Below are experts of layer 3 (counted from 0) of a mixture-of-experts language model. Rows are named router (the router's row for the expert), gate (a neuron's input weights, with its number), up (a neuron's input weights, with its number) and show model dimensions 240-319. Each number is 50 + 15 x the weight over its row's rms, rounded and kept within 0 to 99.
Before each expert's rows: a language model's description of what the expert responds to. This comes from a sample of Wikipedia text that the model never trained on.

# expert 10
Vowel pieces, www
router:69 43 74 31 36 47 37 51 31 59 38 35 37 47 34 30 41 47 45 38 66 69 60 05 48 31 64 79 35 77 53 59 58 49 42 50 74 58 21 59 64 57 60 30 54 50 70 70 14 45 46 21 63 61 72 50 83 44 69 51 48 55 55 63 43 42 48 55 59 36 50 80 44 56 45 58 63 40 53 65
gate0:44 57 33 48 79 79 61 48 39 36 53 55 26 56 43 52 50 51 38 41 96 59 46 59 64 35 50 41 27 65 56 50 63 66 54 84 76 35 21 48 65 55 66 44 60 58 30 29 55 51 56 53 47 56 22 43 48 45 43 52 59 73 52 60 37 55 46 73 28 61 38 47 46 37 63 60 48 28 42 42
up0:14 57 45 63 52 28 56 54 63 39 27 40 53 32 73 62 34 38 50 17 53 68 69 45 65 64 57 63 30 32 36 52 69 45 74 66 67 79 39 30 44 68 39 35 39 26 39 57 39 63 52 54 42 42 59 43 34 25 25 47 45 58 50 83 35 59 54 55 53 44 68 55 36 63 20 62 63 45 40 44

# expert 16
Accented Romance names
router:44 45 64 26 70 69 45 68 48 64 41 71 57 40 32 34 44 57 36 54 41 72 37 28 73 65 67 75 50 38 46 74 50 67 74 50 39 47 54 39 65 44 54 45 33 30 31 64 55 42 21 34 49 38 46 52 65 24 68 65 63 44 40 25 34 54 52 62 50 41 79 83 54 27 65 21 61 19 67 44
gate0:60 43 33 49 58 37 36 52 81 64 54 25 49 54 48 35 35 45 36 63 32 29 42 35 54 58 37 38 31 81 38 37 27 35 59 39 30 15 63 22 72 53 57 39 48 44 48 53 62 56 41 56 48 43 48 46 32 57 57 37 41 60 58 43 55 55 34 75 43 53 35 37 51 44 41 72 58 64 34 42
up0:49 59 74 77 42 44 71 43 48 28 53 40 76 18 14 35 46 45 51 46 40 43 70 58 51 84 66 42 58 78 65 60 43 55 39 51 46 45 18 39 64 61 58 35 59 56 46 75 35 45 23 34 62 74 36 56 36 23 86 39 77 54 54 44 68 48 52 33 22 35 39 49 58 51 12 65 42 42 68 30

# expert 21
Capitals and f-pieces
router:66 50 52 64 34 56 49 36 27 37 41 30 67 54 54 28 62 57 59 46 40 34 46 71 73 32 58 67 61 35 63 55 26 80 70 15 48 47 31 29 37 79 74 75 45 79 41 36 68 49 67 54 27 64 36 48 58 57 52 43 38 46 56 51 45 35 29 45 25 32 48 22 58 51 53 53 38 77 46 73
gate0:53 26 46 60 54 36 47 56 15 55 53 00 33 38 61 57 63 57 62 53 56 57 85 65 48 49 72 46 40 29 40 19 53 52 38 36 80 41 60 67 41 46 48 39 65 26 60 48 37 62 44 60 29 48 40 30 84 29 64 32 62 40 53 62 63 44 54 64 44 58 70 29 71 19 58 58 54 49 29 60
up0:50 50 33 53 20 34 37 49 56 60 52 61 35 28 50 37 32 53 41 41 35 73 61 62 42 40 69 38 58 47 38 54 59 45 89 57 69 51 36 75 55 45 65 21 29 66 52 26 51 71 71 33 45 22 44 75 73 78 65 55 58 59 62 38 71 32 46 55 43 70 58 72 47 56 31 41 51 53 49 47

# expert 3
Mid-word Latinate fragments
router:70 74 60 36 58 52 50 58 62 56 28 46 13 32 38 58 49 60 35 60 44 57 55 69 42 46 51 35 49 42 66 35 40 46 52 79 86 49 48 34 31 61 41 46 71 56 60 48 28 79 51 61 55 31 45 40 45 45 57 67 43 60 49 50 53 44 60 41 60 87 31 46 69 41 48 35 50 74 58 29
gate0:49 34 36 61 53 45 51 45 19 39 77 52 64 50 42 31 55 54 55 43 48 42 68 51 56 48 61 39 68 57 49 55 75 16 32 34 65 41 69 28 59 48 54 39 46 44 58 76 39 82 94 53 88 46 65 45 65 48 44 76 23 39 66 53 41 36 46 33 47 54 53 57 56 31 48 65 46 55 07 64
up0:56 50 65 34 42 66 43 46 76 37 45 53 66 56 64 56 64 71 57 65 92 34 54 61 31 45 64 42 39 26 33 51 63 39 46 75 65 28 62 62 60 37 54 48 59 55 43 69 51 70 43 46 32 14 38 44 47 36 50 53 25 31 34 84 27 38 60 60 44 47 44 44 71 36 34 39 69 63 54 68

# expert 27
Determiners and possessives
router:45 59 53 48 51 47 71 34 72 72 31 44 61 49 65 53 48 47 47 62 51 31 22 44 36 51 43 39 28 05 47 47 63 28 72 74 81 47 53 27 65 32 47 35 58 33 73 22 74 29 77 53 49 33 51 39 34 47 36 57 48 51 59 52 72 69 34 64 35 47 56 37 54 39 55 43 49 28 75 68
gate0:67 42 72 46 49 29 43 56 59 30 51 28 56 43 35 52 24 29 56 43 42 49 37 23 45 46 51 44 51 49 52 29 60 75 36 84 77 69 27 19 44 68 40 43 45 63 55 82 52 53 70 59 43 41 45 41 52 62 38 57 39 67 37 68 55 10 31 56 55 41 37 41 55 66 51 36 67 55 84 43
up0:58 51 73 36 33 57 55 44 62 64 46 44 49 37 54 55 38 35 27 64 53 44 29 42 34 24 62 43 67 83 32 40 61 62 20 70 76 35 16 54 55 46 52 49 46 55 78 64 23 50 65 50 40 39 63 59 49 23 61 34 22 43 33 42 58 44 50 29 46 46 67 69 39 67 62 51 38 24 56 28

# expert 24
Early word consonants
router:54 69 68 35 83 53 23 74 24 29 86 58 41 89 55 47 65 68 45 45 44 65 42 45 55 37 45 57 48 56 64 39 38 47 37 69 48 59 65 50 43 82 68 48 73 44 77 50 55 30 26 39 57 68 25 61 65 54 62 66 41 67 63 58 38 50 20 52 54 54 54 68 56 37 66 39 53 57 65 68
gate0:61 25 52 62 55 78 36 56 75 39 43 65 26 38 24 55 54 61 41 40 35 54 62 34 41 46 58 36 41 42 55 36 21 67 63 30 41 42 49 72 74 42 61 64 25 37 53 62 50 59 46 69 51 53 80 58 65 51 59 53 76 61 74 66 59 56 46 55 47 41 46 42 65 53 66 67 71 48 32 45
up0:78 56 38 50 55 34 73 88 27 84 65 69 60 21 51 39 47 27 54 62 47 60 44 59 11 70 64 61 52 59 51 50 36 61 62 68 59 66 50 83 64 40 57 31 62 53 51 64 40 46 44 68 54 52 43 74 42 45 51 62 48 55 10 43 48 31 51 64 30 69 71 50 47 29 37 53 57 57 66 58

# expert 31
Word-initial consonant clusters
router:40 61 40 81 70 63 71 39 49 04 54 74 69 54 69 44 43 29 59 48 42 34 64 68 27 58 65 44 17 61 39 23 30 64 79 22 39 60 64 61 28 68 42 64 52 50 74 51 47 49 75 37 60 77 46 48 35 41 32 37 55 29 46 44 34 48 66 54 71 35 31 67 28 33 40 70 54 57 52 35
gate0:38 79 31 56 58 55 41 35 55 37 41 33 40 54 59 55 88 60 25 42 66 43 49 65 48 75 14 48 61 40 56 60 42 65 69 36 87 51 82 49 31 60 53 77 23 17 51 41 40 58 54 58 56 58 49 60 30 65 48 59 58 68 22 57 62 68 81 44 42 31 58 59 55 54 62 34 65 37 66 69
up0:34 52 49 63 57 71 28 49 65 45 55 70 61 58 35 51 12 57 55 06 31 13 56 60 78 42 19 55 37 51 60 37 78 41 54 49 58 37 51 36 60 65 85 55 53 21 32 35 53 48 17 27 42 55 56 81 88 60 60 44 48 50 57 72 65 52 45 71 54 62 44 66 49 69 51 20 55 50 70 54

# expert 26
Abstract noun suffixes
router:52 54 65 49 22 42 67 49 54 47 67 36 45 60 49 54 60 37 50 49 66 54 70 46 54 53 53 32 63 73 37 21 47 25 32 54 57 51 30 56 61 42 56 45 48 53 39 74 61 46 46 61 23 66 32 78 32 33 70 57 32 49 58 66 41 37 71 65 51 68 77 51 64 36 65 49 79 65 65 58
gate0:39 37 35 37 36 53 52 57 42 79 54 52 35 73 60 28 31 40 36 41 57 30 51 52 56 64 78 52 43 37 89 41 36 64 32 61 40 28 29 39 38 51 39 57 22 53 51 49 01 57 51 39 41 45 57 37 38 60 32 65 68 54 57 53 54 54 58 46 47 51 77 33 54 34 59 35 77 72 19 49
up0:61 55 49 72 59 41 36 60 65 45 38 30 44 44 73 67 62 45 67 82 56 64 45 40 45 74 51 51 49 61 50 41 44 49 63 41 58 54 56 39 50 58 65 33 71 39 58 31 44 74 29 65 67 59 54 52 25 68 57 48 43 57 60 49 61 51 55 55 30 31 49 24 31 49 42 15 27 44 46 59

# expert 2
Mid-word vowel-s pieces
router:38 43 46 65 45 27 65 58 61 75 33 61 65 54 54 48 32 38 74 69 52 56 30 47 56 52 62 41 38 50 72 42 45 29 66 79 24 74 72 41 42 72 24 58 55 72 12 51 20 36 56 40 47 59 58 40 38 39 25 60 62 27 32 29 27 55 66 51 40 56 18 53 59 50 67 60 47 59 45 45
gate0:54 44 08 43 40 38 47 25 38 49 42 65 48 39 35 49 73 57 65 55 46 47 73 34 48 52 55 55 64 60 54 17 44 33 51 71 67 57 32 46 63 40 59 21 23 41 19 49 16 50 44 65 26 54 73 37 86 54 35 46 17 27 50 17 31 50 62 37 56 47 65 54 59 59 57 68 31 59 29 58
up0:46 64 48 73 60 50 46 51 38 53 27 61 57 51 58 71 85 55 55 53 22 63 59 21 58 57 45 37 50 50 35 62 36 50 93 79 67 45 47 60 54 40 16 27 19 39 50 35 28 04 48 47 65 37 61 76 39 43 47 58 61 38 49 74 48 38 51 45 61 44 63 37 63 84 57 30 49 93 40 54

# expert 15
Word-final -ong/-old pieces
router:74 23 53 55 33 59 42 37 66 70 20 35 38 42 37 41 28 46 43 56 42 58 54 75 23 45 50 70 67 41 50 41 70 51 79 63 55 69 47 41 40 48 56 39 31 30 70 44 41 46 65 36 64 46 60 29 51 46 20 36 54 65 41 33 48 50 45 45 17 39 47 36 64 35 20 36 64 42 28 29
gate0:48 81 43 61 78 36 60 70 55 18 59 46 25 40 50 56 67 56 30 70 66 66 74 67 26 76 55 59 46 22 42 60 40 81 64 22 43 35 26 64 02 65 77 22 28 53 59 71 28 85 66 47 69 78 58 58 45 54 63 46 54 65 25 47 52 47 65 81 33 43 44 44 40 35 29 62 26 71 65 47
up0:28 50 20 13 30 49 48 81 43 44 61 48 50 71 19 29 46 55 46 62 59 37 51 60 39 56 54 33 34 41 29 43 70 65 59 49 44 33 80 49 60 42 57 65 35 68 55 52 39 53 57 52 43 42 71 52 61 65 70 62 41 77 71 47 56 24 34 45 57 77 43 78 66 64 96 54 60 28 36 22

# expert 8
Consonant-initial pieces
router:67 50 43 49 38 52 58 53 56 45 62 30 47 48 66 32 62 42 29 48 38 63 69 69 18 36 64 43 35 49 37 52 45 60 28 53 99 30 47 59 28 85 40 52 30 37 50 65 64 44 59 66 49 55 42 60 52 33 53 49 57 53 31 36 38 66 24 17 67 35 67 79 19 70 74 54 50 55 88 56
gate0:53 38 34 16 53 43 12 32 47 45 42 61 46 65 48 42 84 55 49 22 53 27 47 41 41 51 47 44 61 61 70 36 57 51 43 69 68 58 45 41 41 52 20 43 20 54 36 48 54 17 46 46 35 41 61 47 64 49 40 37 41 26 59 72 25 74 64 78 57 65 65 58 64 61 52 72 40 63 57 50
up0:53 42 43 45 51 56 42 48 63 67 47 63 52 37 61 57 30 40 54 43 34 57 45 45 59 55 69 48 51 45 19 43 62 66 35 57 22 74 45 51 45 46 29 29 47 63 74 39 53 55 38 44 44 44 47 61 51 34 39 43 36 25 54 69 40 37 31 38 54 53 32 43 29 41 47 68 47 67 61 79

# expert 25
Mid-word syllables
router:54 56 57 65 52 57 24 57 40 37 32 63 56 68 41 78 81 67 38 45 42 53 64 60 57 49 48 59 49 21 61 59 51 55 27 28 15 49 28 58 76 31 24 49 38 56 54 48 33 68 34 46 42 72 26 45 36 42 42 69 57 32 23 55 24 50 63 31 52 79 57 54 49 63 27 56 29 30 37 42
gate0:56 47 50 47 45 73 44 44 70 35 70 57 38 53 64 26 60 52 55 62 54 56 47 95 28 72 50 33 75 14 44 48 44 61 49 52 45 42 36 62 52 74 40 55 50 42 47 34 29 52 49 62 09 57 36 60 69 36 47 59 44 76 58 39 14 27 54 68 11 55 45 64 32 63 39 47 35 68 36 40
up0:61 28 48 39 53 45 62 75 48 66 50 59 49 41 18 62 67 63 51 49 45 31 50 47 30 60 74 37 45 52 44 49 59 48 52 32 62 66 88 55 38 56 43 41 79 44 57 51 34 35 78 42 48 41 36 45 35 44 60 56 58 47 73 48 32 58 40 74 43 54 36 25 32 61 40 59 64 30 50 53

# expert 1
Consonant pieces in names
router:46 58 50 63 54 51 68 49 41 47 55 53 41 53 41 58 39 63 46 52 32 58 48 34 49 48 39 24 47 48 09 55 68 54 44 24 40 48 35 58 28 31 43 58 40 47 59 41 36 16 46 42 46 45 11 77 74 45 62 56 54 40 40 61 62 27 39 55 56 61 42 54 32 53 72 77 34 78 40 64
gate0:71 32 48 39 43 46 52 31 40 50 58 54 60 66 83 38 46 39 68 45 59 68 56 50 65 63 40 63 47 50 40 48 40 22 33 48 69 53 54 35 53 64 34 38 74 41 67 30 56 65 43 60 24 26 43 07 67 50 47 44 45 66 74 55 62 55 61 40 34 25 45 67 27 65 63 54 33 50 63 85
up0:17 29 19 83 43 60 51 56 57 59 56 32 48 51 63 47 44 47 23 50 35 54 54 68 63 59 63 34 33 27 21 63 56 71 49 54 50 36 62 71 67 51 37 31 49 59 65 83 20 34 60 53 51 50 67 39 50 60 57 01 37 50 61 50 43 17 63 36 55 37 50 69 28 76 34 61 44 42 59 50